From a checkpoint of a small mixture-of-experts model trained on Wikipedia.
Size: 9 layers, width 128, 22.7M parameters.
Experts: 128 SwiGLU neurons an expert, a softmax router, a shared expert of 128 neurons.
Training: a variant of Adam for the experts, 509M tokens.
Below are experts of layer 5 (counted from 0) of a mixture-of-experts language model. Rows are named router (the router's row for the expert), gate (a neuron's input weights, with its number), up (a neuron's input weights, with its number), down (a neuron's output weights, with its number) and show model dimensions 0-127. Each number is 128 + 32 x the weight over its row's rms, rounded and kept within 0 to 255.
Before each expert's rows: a language model's description of what the expert responds to; "comes before" lists some tokens at least twice as common just after its tokens as in all text. This comes from a sample of Wikipedia text that the model never trained on. Tokens count by the router's weight.

# expert 5
It responds to: Field names and colons in infobox-style lists and table cells, such as Personal information, Scientific career, Genre:, Attendance:, Education.
comes before: ":", "\n", "==", " information", " career", " =="
router [153 101 163 116  77  59 149 128 119 106  87 132  99  78 112 153 129 101 136 135 114 112 118 119 154  98  83 144 180 118 159 142  98  77 117 125 105 161 141 135  59 155 165 107 139  61 142  64 199 165  68  74  61 117  86  84 145 131 183 141 126 122  56 166 129 159 159 167 163 105 118 128 174 148 126 167  88  93 149  82 166 106 139 171 100 174 134 103 140 124 116 135 147 125 107 167 138  97 129 161 154 160 124 114 147 135 168  89 127 114 101  60 146 158 128 161  97 129 155 129 125  98 171 203 102 137 104 137]
gate0 [ 89 185 169 134 119 155  88 114 127 205  93 136  63 111 133 159 154 142 151  85 153 111  78 119  61  73 107 110 149 113  99 173  91 137 124 121  92 142  62 146 131 116 123 146 158 105 192  68 141 142 196 138 193 106 133 152 138 143 114 217 155 100 157  92 158 128 134 136 131  86 170  92 124 114 154 154 146 136 158 119 109 184 121 147  96 160 137 136 111 146 153 125 159 166 134 126  84 121 123 150 127 144 144 170 140 113 127 212 142 133  93 181  80 161 101 127 149 105 152 136 154 123 177 116 135  79 194 131]
up0 [145 124 151 159 150 101 149  60 125  79 179 120 113 169 142 118 129 138 107 136 123  76 133 152  93 168 136  84 130 169 189  86 138 101 113 164 129 113 154 169 122 114 116  91 139 118 119 173 146 115  70 156  95 105  87 172 142  96 141  91  41 130 118 134 100 131 142 132 139 140  74 131 101 107 123 143 123 186 115 125 108 145  61 140 153 183  96 165  49 109 173 144 145 117 176 117 154 192  99 129  82 206 148 139 147 142 124 157  93  87 192 118 134 129 111 120 128 160  81 190 170 143  88 158 150 170  95 122]
down0 [134 184 229 155 130 167 161 142 192 150 128 212 201 117 122 179 108  61 157 161 110 114 133 134  95 105 155  97 103 159 121 154 126 160 116  81 149  63 107 157  92  75 135 176 108 147 156 119 156 110 138  98 132 122 135 118 149 203 178 125 147 114 154 123 112 109 134 118  71 102 174 132 149 105 154 118 149 128 103 116 119 109 100  84 111  76 123 111  93 106 145 148 140 158  90 137  94 122  97 113 120 118 144 134 102  87 128  73 133 127 168 115 123  96  67 129 144  92 125 138  92  36 105 153  75 126 138 108]

# expert 46
It responds to: The suffix -ing on verbs, especially sentence-opening Following, According, Depending, and the prepositions on and with.
comes before: " the", " a", " to", " his", " in", "=="
router [140  76 153  80 125 121 160  76  93 172 172 107 183  89 112 197 193 165 116 111 147 104 103 113 129  94  56  98 135 150 161 127 173  94 123  98 178 141 112 114 164 158 113  81 113 159 143 101 108  78 108 122 134 148 119 163 151 138 118 137 149 102  88 108  95 101 160  94 122  95  92 154 119 157 136 115 107 119 120 177 133 133  70 145 155 150 149 106  94 144  99 129 113 106 126 116 152 133 189 167 171 164 131 137  84 193 142 171 166  87  52 155 161  78 123 140 119 137  79 109  27 159 163 132 127 122 103 138]
gate0 [133 107 128 153 120  94 112  94 180 118 155 106 160 169 151 113  95 118 142 145  95 208 115 140 116  48  84 101 167 155 153 171 134 175 160 105 100 172 115 147 145 118 116 114  98 103  72 136 130 172 113 142 126 122 107  76  99 134 157  96 169 139 113 122 104 116  65 100 100  57 163  54 106 142  66 137 137 118 158  82 114 160 150 172 116 131  87 116 186 130 158 142 239 143 119 162 176 157 135 102  79 169  96 161 137 170 122 114 128 156 117 115 124 138 159 104  87 146 128 147 170 146 160 131 165 129  78 124]
up0 [149  76  94 174 144 176 147 109 130 137 118 113 141 126 174 134 124  77 110 132 153 153  89 184 175 136 152  75 130 130 156 143 132  53 174 125 167  90  84 123 150 151  88 138 111 131 148  86 157 202  53 167 121 157 101 160 118  74  82 109 225 111  74  95 142 121 107 124 107 151  86  86  96 106 143 163 142 139 160 182 126 171 115 126 103 120  93 133 157  43 135 115 135 144 180 122  84 177 171 159 118 182 102 156 139 160 144 150  97 158 142 104 140 153 147 107 101 119 170 133 114 129 121 117 154 121 122 138]
down0 [ 78 146  99 101 185 134 168 179 171  88 120 136  69  74 112 149 148 112  72 162 143 161 100 171 124 148 132 161 164 153 121 104 104 138 124  87 153 137 159 100 143 123 166 140 128 142 139 149 125 144 127 157  89 130 114 131 188 120  96 110 133 127 181 130 146 150 182 130  68 162 135 192 114 107 136 150 171 137 130 163  81 134  52 148 121 142 135 100 165  67 140 121 127 163  98 114 145  47 178 159 156 178 107 152 206 129 107 122 105 100 144 128 121 115 127 155 138 132 177 173 180 134 125  81 111  31 107 143]

# expert 36
It responds to: Inflectional suffixes s, ed, es, ies completing verbs and plurals, plus whole past-tense verbs, e.g. escort's', petition'ed', played, wrote.
comes before: " in", " to", " by", ",", ".", " the"
router [106 156 133 115 115 150 162 126 126 129 106 101  98  90  83 132 161  93 108 103  87 173  90 110  79 111 138  91  92 136 156 107 116  80 110  93 140 152 110 119 171  86 189  92 144 117 123  94 120 188  60 157 119 118 156 167 148 138 140 113 155 134  64 135 146 118 165 170 134 149  72 176 139 177 118 187 128 136 145 169  90 148 178 144 139  55 144  89 128 115 111 151 154  92 120 134 197 122 131 110 141 152  89 118 192  77 116 108  70  71 102 159 148  76  89 153 168 120 156  66 146  98 153 123 186 126 142  89]
gate0 [132 127 140 132 103 151 165  23 163 141 110 173 149 152 141 111 106  96 150  83 146 170 105 157 151 179 127 127 215 150 183  93 159 133 126 107 122  95 105 131 140 136 129 170 134  94 154 111 167 128  67 152 124 107 150 156  68  78 129 114 150 136  55 126 132 156 131 100 181 129 102 106 141  71 161 140 155  88 107 140 101 156 128 132  90 175 142  79 148 160  92 110 126 160 181 116 112 169  55 188 140 109 179 127 134  99 123  94 125  81 144  69 127 156  90  85 117 149 130  86 160 162  87 145 121 124 144  84]
up0 [105 144  94 140 191 151 140 106 129  99 158  91 122  78 140 174 133 150 151 162 103 102  98  66 132 114  69 186  97 145 119 196 123  96 113 108 142 127 115 108 125 124 136  40 107 198  97  96 141 137 134 141 105 119 153  96 187 102 138 115 106 173 168  98 109 115 117 185  40 150 129 142  83 197  81 148 143 181  99 131 127 158 108 109 126 101  94 136 100 126 186 115 117 121 141 148 126  76 142 100 126 115 108 193 151 165 139 134  64 169 117 190 123 134 172 138 144 177 149 126 111 137 112 143 160 126 132 183]
down0 [122  99 126 202 131 132  60 107 140 148 128 123 113 117 130  93 165 127 159  82 130 132 157 104 103 152 109 111 129  96 105 105 111  73 162 148 131 176 138 153  79 188 155 141 186 116 153 134 113  74 102 146 171  93 134 127  99 189  87  94 147 133  95  80 102 131 133 197 122 110 100  95 100 122 121 147  72  96 149 166 153 163 165  73  66 153 144 149 108 127 138 168 127 156  75 112  92 201  97 117  42 103  81  59 118 169 161 154 136 137 143 162 148 111 117 112 107 132 100 168 104 132 150 130 104 179  92  99]

# expert 24
It responds to: Periods after middle initials, pipes beginning table rows, and list numbers, e.g. Peter M'.' Haas, Hubert H'.', common first names like John, Peter.
comes before: "-", " ", " M", " F", " S", " G"
router [153 145  95 122 121 182 115 159 162 112 140  84  85 126 161  72 128 175  21 171 151 160 133 124 114 165 139 104 117 140  71 102 160 143 127 130 126 176  75  75 126 110 101 179 124 148  86 162 169 169 154 137 176 132 114 152 138 154 109 115 138 135 148 149 174  64 117  74 166 166 115 171 117 139 141  97 155 191 111 143  90 131 101 120 169 146 175 165 115 156 144 154 104  97 103  94 139 169  72 154 131  86 111 198 118 157 110 104 146 143 168 207 101 101 106 127 145 128 101 160 109 129  87  88 161  99 122 123]
gate3 [114 106  75 119 164  88  85 153 182 112 160 151  65 188  36 129 144  95 127 120  68  63  86  93 101 134 106 126 104 122 118 120 182  65 186 115 148 155 123 135 105 108 121 134 113 164  89 148 106  93 121 168 149 116 115 125 115 125 119 151 170 180  80 103  53 159 137 123 148  77 131 137 112 121 123 146 114  70 102 135 157 119 139 101 144 151 153 176  81 153  87 127 163 157 149 106 161  71  85 114 129 153  75 130 112 165 174 116 103  98 125  80 119 111 170 186  75 157 139 141 167 117  95 127 132 158 143 122]
up3 [ 94  87 114 103 139  86 138 135 180 129 164 122  92 153  48 112  76 151 123 104 108 171 119  91 141 150 167 110 132 156 111 168  89  64 160 141 164 123 140 140 130 104 118  59 128  97 105 122 138 140 135 152 159  87 145  63 128  98 123 114 135 136 113 158 102 116 145  94 110  69 129 154 180  71  82 115 121 129 174 176 130 139 107 141 122 159 164  47 111 141  28 147 143 158 140 103  88 133 106 150 109 122  97 141  83 116 107 168 127 132 105 127  92 141 129 102 109 190 177 123 143  95  75 150 189 149 208 129]
down3 [143 182  93  74 140 147 150 133 138 121 177 144 109 126 167  85 126 124 120  91 149 151 179 137 138 117 106 156 154 180 127 148  64 119 223 138 164 128 165 158 100 118 131 112 191 101 150 118 102 200 107  93 132 100 146 196 134 127 144 206 115 102 128 145 129 121 121 173 145 131 159 126 137 152 154 154  61 142 176 132 121 108 134 135 169 128 116 168 123 138 152 169 117 154  85 166 103 118 155 106 192 113  90 147  77 118 125 204 112 146 125  75 120 108 173 124 165 136 205 164  68 144 142 130 116 138 113 186]

# expert 43
It responds to: Table pipe separators and connectives in census and statistics text, such as or in Hispanic or Latino, and, +, −.
comes before: " ", " 1", " 0", " 2", " 3", " 4"
router [179  85  73 121 107  92 159 152 174 116 148 124 162 176 147  99 142 133  91 113 135 139 133  85  88 152  79 159 163 153 159 150  73 160  97 188 111 175 128  88  76  81 119 123  89  95 117  91 133 155 140  98 105 153 105  52 168  57 111 124 117  90  63 177 144 103  68  91 102 132 100 140 124 163  94 136 185 124 152 129 124 163 127 121 141 122 155 106  99 111  97 125 101 183 112 111 124 143 130  86 121 113 174 167 101 165 148  39 171  80 119 102 155 104 158 128 129  99 151 101 174 139  90 108 113 167 118 133]
gate3 [104  89 114 158 114 164 129 124 164 114 156 156  91 159 123 166 150 116 165  77 150 180 184 195 124  92 163 117  72 133 135 134  73  98  90 130 195 117 148 123 150 123 116 226 122 133 101 116 146 137  84 128 145 176 141 160 138 153 111 132 112 114 128  97 164 146 154 148 135 187 117 142 123 142 168 147 125  93 143  88  81 128 184 125 114 112 105 113 123 122 145 119 162 129 164 118  75  57 134 140 148 172 123  97  99 131 147  57 144  88  82 100 198 190 123 131 121  69 152 111 141  52 151 116  79 143 140  85]
up3 [115  46 151 140 149 147 110 151 149 181 181 154 158  99 142 126 103 153 167 112 113 142 142 113 156 124 157 103  81  80 113 157  94 122 171  72  98 113  99 149 155 117 103 123  39  33 139  74 170  97 114  76 130 162 110 118 189 109 123 150 103 146 153  99 141 100 134 133  56  53 161 178 120 121  77 127 146 112 112  88 133 120 126 172 121 142 107  92 120 113 123 175 160 154 150 142 127 101 121 132 120 106 163 133 130 129 124 117 147 146 115 126 196  59 112 159  88  79 151 177 146 105 133 114 109 127 101 194]
down3 [111 145 159 105 107  85 133 136 132 117 156 169 157  63  43 106 130 177 163 154 162 132 121 109 112 155  70 110 123 139 115  87 128  84 165 136 120 139  69 132 161 133 106 129  89 108 138 117 108 137 118  82 147 129 180 109 111 129 147 116  82 136 114 170  76 131 102 151 138  91 178 115 104 155  93  91 128 139 123 143 111 120 198  81  63 188 116 132 175 118 130 166 162 143 135 133  87 129 100 195 168 166  88 101  74 209 112 132 198 116 104 149 176 141 112  80 150 152  91 109 102 165  96 165  76 105 138 132]

# expert 42
It responds to: Infinitive to and the verbs or prepositions following need, order, would, e.g. need to create, taking into, for, him, announced.
comes before: " the", " a", " be", " to", " his", " re"
router [100  81  63 150 154 149 138  92  70 173 145 139 179 168 112 140 150 133 136  85 116 102  86  75 126  93 127 116 116 127 165 132  60 177 143  95 141 153  90 138 168  96 159 102 162 187 162 144 156 124 147 124 118 156 141 148 152 117 100 129 181 109  89 133  95  70 143 200  87 106 157 102  78 177 150 166 140 125 140 113  95 150 158 138 108 104 138 109 182 150 126 117 110 101 130 155 115 129 191  85 134 143 137 154 169 124 132 163  78 135  52 165 105 185 153  89 105 150 132  95 158 114 174 157 161 104  76 188]
gate0 [110 139 122 155 188 121 139 127 132  88 102  63  49 136 149 138 128  57 126 140 159 180 134 154 164 145 202  77 179 124  96  62 134  70 118 157 145 158 156  92 157 122 133 105 168 100 136 103 143  65 136 162 138  60 141 135 123  73 149 172 151 199 149 144 121 168 162 151  80 119 153  91 161  87 118 122 151 117 154 123 131  89 108  91 132  96 109 100  84 110 117 131 124 131 137 157 103 143 100 134  56 120 127 127  53 127 119 114 124 109 103  92  95 167  52 105 124  90 135  91 123  94 130  97 154 139 110 145]
up0 [105 127 144 155 175 143 103 182 162 129 155 132  91 110 123 114 109 159  81 180 164 231 158 151 138  92 143  55 144 150 132 224 116  91 161 181 109 164 162 115 117 127 112 145 107  70 136  74 155 121 146 141  52 167  96  93 130 138 137 171 108 153 123 111 205 103 124 105 128  85 187  93 112 113  65 174 136 137 134 146 179 150 134 135 121 114  82 118 144  99 145 132 148 170 118 153  94 138 152 121  95 125 121 145 126 113 103  79 116 151  83 102 175 147 151 100 103 139 151  96 103  63 122 107 109 131 146 153]
down0 [189 160 116 130 108 133  75 125 113 142 156  92  91 126 109  75 132 146 167  96 146 107 106  56 110 180 127 178 118 107 122 125  83 109 145 150 147 106 132  60 138 166 173 104 127 116 140  76 108  93 207  71 155 101 138 222 127 179 151 104 159 148 137 149  99 146 206 145 145 121 106 110 128 102  81  98  99 135 103 192 114 130 134  73 145 127 150 120 141 154 106 170 132 145 172 175  87 169 174 102 159 101 155 101  76 188 123  99  88 123 114 129  97 127 122 116 117 174 133 142 109 133 136  87 154 165 118  87]

# expert 18
It responds to: Single-letter s pieces inside words, often doubled or before p, e.g. su-s-pended, propo-s-al, sky-s-craper, Mo-s-cow.
comes before: "s", "ion", "es", "p", "ive", "er"
router [ 88 160 135  84 125 134 114 100 118  98 161 162 123 116 132 207 103 119 126 169  96 195 146 153  94 187 174 193 147 111 134 141 177 156  65 146  80 118 115 154 161 145 145  98 175  77 103 181  70 120 107 196 134  90 153 121 115 109 135 140  89 141 158 114 185 117 132 141 127 137 181 113 163  85  79 101 151 158 131  75  88 152 174  78 156  91 125 124  76 131 117  76 154 198 135 155 119 172 106 136 159 150  89 144  85 116 127 156  97 113  96 133 166  83 134 112 141 142 100 150  97 110  97  83 155 124 134 121]
gate0 [139  91 124 131 142 149 160  73 104 170 148 149  89 144 147 160  95 133 177 130 122 160 103 133 132 103 167 124 126 121 146 164 106  98 187 157 144 200 171 145 118 207 152 113 155 136 146  60 124 143 130 174  97  70 121 126 143 123 118  83 138 115 108 137  99  78 170  95  65 103 152 105 109 169 143 151 115 137 102 159 163 127 121 176 117 192 145 116 160 186  92 160 101  95 102  77 106 155 157 143 116 139 100 172 171  78 149 119  34 102  95 164 116 123 144  67 123 111 162 144 149  86  90 131 133 100 195 136]
up0 [138 152  85  88 107 144 114 170 112 126 114 124 123 167 210 180 136 140 129  81  83 116 100 115 120 141 109 222 128 131  59  98 111  78  81 142 169  95 135  90 140 156  60 160 116 132 136  72  38 174 132 141 146 140 147 135 130  72  68 173  91 173 132 135 131 132  84 134 117  87 165 150 138  42 118  85  80 134  83 179 121  83 144 103 147 104 178 123 111  96 153 143 156 132 143 163 143 137 177 113 140 133 129 119 122 176 139 152 129 124 112  94 166 115 105 167 113 126 129 121 104 120 151  94  89 152 136 144]
down0 [119  82 109 152  67 138  80 100 152 174 142 139 142 100 138 132 129 106  89 100 119 144 116 179 143 140 166  89 126 125 161 116 162 147 121 129 101  86 137 140  99 105 121  81  89 146 118 130  93 135 110 116  78 155 138 114 146 105 120 188  91 151 155 110 101 119 125 129 150  77 152 140 132  80 107 153 135 116 165 177 171 161 192 133  46 171 120 100 191 149  75  54 115  63 139 141 213 134 118 104  83 148  71 150 108 110 113 124 135 134 125  96 146 119 184 130 101  83 192 123 163 124 155 190  58 119 103 123]

# expert 37
It responds to: Prepositions like of, in, at, by, from, during and between in prose, as in part of, one of, in Los Angeles.
comes before: " the", " 19", " a", " his", "ten", " 18"
router [ 70 125  92  96 201  80 132 132  83 134 146 146 112 152  59  96 157 158 178  68 123 101 116  98 164 158 150 151 105 118 163 143 143 101 165  98 140 105  89 117 100 118 165  85 108 144 102  92 111  89  59 136 119  90 107 103 201 152 189 154 148 119  96 118 117 181 101 151  47 140 120  65 138 120 134 138 150 108 126 139 191  95 164 164 144 129  75 115 132 134 124  98 147 142 135 112  75 125 186 146 196 171 115 108 128 165 155 151 140 156  87 110 152 102 100  99 148 137 138 107 134 146 187 134 146 130 128 191]
gate0 [129 119 143 118 129 118  88 121 171 129 125 143 155  80 105 141 116 135 132 127 115 191  86  99 158 132 136  22 108 125 169  81 109 121 130 116 131  63 177 175 157 112  76 184  91 123 102 187 139 126 150 147 128 159 203 124 140 131 165 114 144 108 138  54 179 131  85  86 112 100 121 118 137  83  95 141 157 109 125 114 126 142 123 127 128  98 113  87 125 142  96  94 160 145 173 168 102 101 148 181 114 204 190 133  69 157 122 136 147 130 106 171 109 144  93  74 126 124 101 189 132 196 141 100 127  79 153 110]
up0 [134  91 125 135 117 136 179 108 200 147 132 126 183 152 187 135 100  96 118 121 168 117  64 197 151 130 177 157  97  75 170 173 115 119 115 133  83 152 101 135 127 147  98 111 128  85 138 167 151 119 110 136  90 138 127  69 104  83 119  94 129 114 167 105 160 112 112 163 153 111 154 126  78 157 127 134 112 182 148 132  82 184 103 197 112 130 151 116 135  48 160 194 152 180 134 148  85 189 130 112 106 147  62 111 116 180  84 124 163  89 109  94 158 149 130 158 126 152 145 132 146 106  77 136 132  92  94 165]
down0 [164  70 154 124 184 128 155 106 170 136 117 141 121 101 194 137 107  97 107 158 131 112 140 119 145 109 105 123  95 110 123 117  87 153 177  53 165 137 169 188 134 159 103 120 154  91 118 174  93 147 135 139  83 131 102 152 100 181 184 138 151 135  57 151 177 145 136 142  97 110 137 139  98 139 127 103 193 147 174 129 122 144  95 173 180 147 116 128 113 135 139 159 157 175 107 131 120  92 147 131 122 130  68 117 132 212 134  93 103  63 104 143 127  88 178 147  40  67 152 148 137 175 126 119  94 103 171 125]

# expert 38
It responds to: Final word pieces and suffixes like -ment, -ry, -tion, -ive closing words in lists, tables and citations, e.g. judge-ment, Minist-ry.
comes before: "|", " of", ",", " and", "\"", " ("
router [155 152 102 108 108 175 114 159 151 122 139  84 100 134 157  67 131 173  33 169 153 160 143 134 117 161 122 120 108 161  71  96 154 140 142 129 135 171  81  75 148 115  85 175 135 154  98 167 156 163 165 144 171 136 114 146 140 162 121 103 132 127 155 152 182  65 125  75 176 166 106 178 108 147 128  99 159 186 104 130  92 134 105 115 173 152 166 161 116 151 138 153 100  83 101  99 133 165  71 161 136  92 106 196 116 161  99 100 153 147 164 208  98 103 114 136 150 132  96 155 102 137  86  83 156 103 119 102]
gate0 [126 101 181 116 154 147 115 182 113  97 139 160 107 143  70 149  96 112 201  97 104 118 144 135  99  97 161 166 159 114 178 111  58 149 105 104 107  78 118 167 156 143 161 120  63 115 150 177 128  78 105 132 141 160 155 105 111 100 114 155 156 107  70  96  88 211 135 139 117 136 175 120 148 124 173 126 105 145 116 141 113 105  91 147  78 131  64 150 146 133 142  94 153 154 136 122 135 135  98 125  49  94 164  73  87  97 144 130  95  76 133 126 165 147  78 157 116  80 162  57 159 161 163 137 104  90 117 115]
up0 [135 163 155  94 135  93 102 167 137 114 136  73 104 102 137 104 169 157 139 125 119 103 112  74 142 126 146 116 145 147 131 207 100  93  53 128  53 113 162 112  96 172 157 139 152 156 100  86 155 131 106  94  87 150 192 143 185 150 152 133 148 174 133 202 131  95 126 133 125 134 137 110  92  90 140 123 159 102  70 107 124 139 164 113 107 142 127 142 142 128 161 132 138 147 132 164 141  90 114 155 195 209  87 112 124  93 126 130 114 170 119 153 155 138 187 175 172 122 150 184 203 137 113 101  55 152 100 150]
down0 [184  90 155 149 111 112 121 110 143 131 115 155 153 101  71 102 166 125 132 155 128 184 102 135 106  96 152  98 152 136 106 105 153 162 100 184 101  93 118 180 140 160 153 130 105  81 187 100  94  92 115  95 177 156 129 146 136 174 146  84 143  98  96 125 159 159 101 157 187 110 199 116 117 154 125 107 137  63 132 111 179 135 173 115  37  80 125 187  94 128 137 168 110  92 134 126 210 106 100 129 104  86 154 129  94 115 102 192  78  91 110 107 164 113 136  89 155 122 183 136 147 159 126 109 153 153 101 112]

# expert 17
It responds to: Final head nouns of institution and place names, such as University, School, College, Center, Stadium, Museum, in prose and tables.
comes before: ",", " |", " of", ".", " (", " and"
router [153 173 113  94  96  97 120 162 146 148 145 166 124 131 135  80 102 160 139  72  80 126  77  78 101 168  96 174 133  96  96 165 106  97 138 133 124 165 133  90 102  59  87 153 126 173 129  87 112 112  67  87 146 137  68 178 141 104 130 123 110 188 165 168  92 122 153 104 158 153 140  96 142 164 126 101 123  90 146 189 153 139 122 145 122 123 154 124 187 137 113  98  58 118 140  95 140 109  68 162 138  72 147 134 128 112 130 121 164 129 174 155 110 202 125 130 179 111 199  64  96 112 136 175 101 133 121 158]
gate0 [106 131 165 152 109 129  86  57 103 137 117 135  79 144 113  84 147  55 129  93  74 107 109 101 107 131 118 141 141 101 173 135 136 129  91 101 127 137 188 106 141  94 134 139 111  74 147 161 125 198 152  93 125 143  97 115 136  58 107  82  77 114 149 151 167 121 125 171 165 161 162 157 156 101 166 157  93 151 106  96 151  95 107 112 102 149  99 176 130 217 127 116 129 123 110 107  85  50 126  92 141 141 117  92 165 111 111 158 114  88 102  90  20 145 149 124  99  87 111 100  99 116 147 151 162 102 126 160]
up0 [151 121 107 103 121 142 133 131 153  53 190 104  94 164  80 124  98 146 133  92 159  92  78 182 171 113 116 144 116 131 149 156 162  85 116 158 189 107  79 105 221 107 140 167 110  99 113 106 129 132 173 182  99  63 160 110 109 106  74 134  82 133  91 116 188 170 103 187 129  98 106 169 119 179  98  84 117 109 139 135 142 112 142 147 116 142 133 122  88 140 157 131 137 120 140 147 164 163 164  96  89  99 110 107 122 161 145  96 135 137  89 140  86 146  90 129 111 143 163 174 145 149 162  82 153 193 103 196]
down0 [176 106 140 141 133  89 118 150  67 203  75 203 105 100 154 129 128 167 146 174 111 162 151 119 162 165  86 144 127 124 133 152 118 106 111 144  62 145 154 131  72  92 127  94  89  68 146 123 159 123 101 129 176 112 101 160 155  93 110  70 117 170 126 141 110  58 108 157 150 108 101 118  98  98 110 107 132 190 145 154  75 115 156 141 129 127 131 120 101 115 115 102 131 141 102 215 113 184 107 162 190 141 111  74 121 145 141 136  85 104  70 128 160 107 167 160 102 126 108 102 152 110 128 147 200  82 156 136]

# expert 10
It responds to: Pipes, numbers, year pieces and month names inside data rows of wiki tables (race results, elections, statues), e.g. 19 of 1934, September.
comes before: "\n", "|", " 1", "I", " 0", "–"
router [154 153 112 127 114 174 107 143 159 132 153  79  81 129 135  51 132 161  41 164 165 164 139 137 115 175 146  87 112 145  66  92 154 138 129 102 152 167  74  88 148  87  98 185 129 135 101 159 155 162 148 145 162 115 121 162 142 165 114  98 132 135 155 142 164  67 137  65 174 174  95 166 103 134 141 113 153 190 107 139  86 136 107 129 169 148 163 149 113 154 123 146 110  93 100  86 133 152  55 143 120  94 103 180 105 159  98  94 167 133 169 200  97 108 108 129 160 127 104 138  99 138  91  96 169  86 112 120]
gate0 [131  96 157 150  84  87 129 101 104 117  72 198 154 189  85 144 143 112 177 137 129 115 112 119 111 132 161 142 173  86 136 120 145 109  59 108 130 143 170 132  95 141 126  78 113 123 117 130 125 147 103 120  88 134 103 126 128  94 108 155 129 129 154 135  38  97 124 214 125 107 168  49 155  96 174 131 100 124 160 136 130  75 159 142  59 115  92 126 116 165 143 145 137 185 156 139 106  87 172 149 134 123 149  98 115 144 177 198  73 104  75  88 139 110 130 155 135 140 181 109 158 118 154 174  71 155  99 117]
up0 [108 101 167 154 127 177 106  91 176 137 174  97 118  82 164  65 143 137 155 153 166 102 140  86 171 114  79 151 104 141 152 140 151 104 180 196 113 122 129  96 164 153  73 135 155 101 115  94 134 155 127  24 105 121 183 182  94 133 103 136 123  88 132 121 120 136  93 160 119 124 101 153 124 159 121  70  92 145  78 109 176 136 107 213 128 129 144  90 149 147 160  60 114 119 132 166 146  89 107 148 112 135 118 123  81 155  89 115 177 147 184  91 152 132 147 119 110 115 179 125 105 185 153 167 131 127  90 120]
down0 [ 70  91 148 137 126 154 147  86 147 101 133  98 193  92 125 111 138 113 124 152 130 169 174 121 127 132 111 135 125  46 130 158 158 150 167 194  76  53 138  91 188 109 148 135 112 168 113 149 147  78 122 121 134 147  80 118  93 126 128 128 153 102 106 141  84 129 113 158 101 104  84 113 100 171 148 141 120 118 156 110 172  67 126 114 126 120 179 124 130  78 142 143 102 121  93 132 156 129 143  83 204 106 126 152 177  82  49 168 100  96  92 108 166 100 160 105 165  98 189 166  96  88 179 123 151 147  99 160]

# expert 31
It responds to: Articles and possessive determiners starting noun phrases, mostly the, also a, an, his, its, their, often after of or to.
comes before: " ", " first", " re", " f", "y", "re"
router [ 97 132 203 105 170 111 102  76 128 130 112 149 108 126  95 175 171 103 133 158 155  95 104 111 133  97 195  97 191 151 140 148 106  90 130  86 200  92 182 176 133  97 148  88  71 102 200 141 100  98  94 142 114 197 156  95 146 166  74 164 162 173  82 122 138 174 125 115  95 107 120  82 151 152 166 130 120 160 133 123 128 154 142 147 135 164  82  90 145 158 101  91 148 136 146 104 160 124 100 115  86 141  84 155 110 105 123  79  77 115 124  94 139 117  90 143  76  99 110 100 108 159 138 185 109 153 149 151]
gate0 [173  93 123 180 134 169 159 143  70 169 154  77 191 109 114 151 102 190 126 131 113  83  79 101 138 163 101  98 138 109 141 159  73 138  77 102 171 136 142 126  77 156 142 169 163 109 119 136 150 131 126 149 145 124 113  88 159  85 172 127 145 149 176 126 111 168 133 216 116 154 102 151 158 127 114 135 199 121 103 128 169  94 133 146 102 135  83 145 137 148 180 156 142 150 139 103  57 144 152  87 164 168 112 106  60 105 158 126 138 138 140 157 192 162 146  86  89 161 124  89 132 103 136 121  82  79 128 178]
up0 [133 105 184  55 144 122 140 146 115 107 183  95 148 115  96 142 158 177 123 141 113 107 151 138 156 124  90 101 155 121 154 187  89 153 110  71 146 173 180  70 113  83 108 144 139 141 160 166 161 101 127 132 113 159 161 132 158 166 144 124 150 206 133 146  88 166 183 121 171 117 101 124 103 122  74 112 140 182  89  72 129 119 123 123 133 175  95 105 164 165  80 108 158 112 160  44 140 100 120 115 143 139  66  93  71 143 149 153 159 140 129 107 185 118 130  97 140  96 135  82 151 159 177 142  82 121 176 158]
down0 [ 86 139 135 153 156 124  70 150 112 164 135 108 174 145 144 135  78 128  87 106 132 167 167 146 162 169 106 119 131 113 136 138 137 105  93 215 155 105 126 126 130 109 133 116 127  97 131  63 144 154 115 144 142  87 107  97 183 134 150 120  92 114 139  92  58 159 134 184 147 140  63 125 100 154 100 125 158 114 112  91 172 161 138 101  46  97  84  84 152  94 110 174 134 112 137 160 135 147 163 126 177 173 134 116 167  61  99 156 184 162 146 128  83 145 146 114 123  84 153 119 161  87 194 144  67  64 153 107]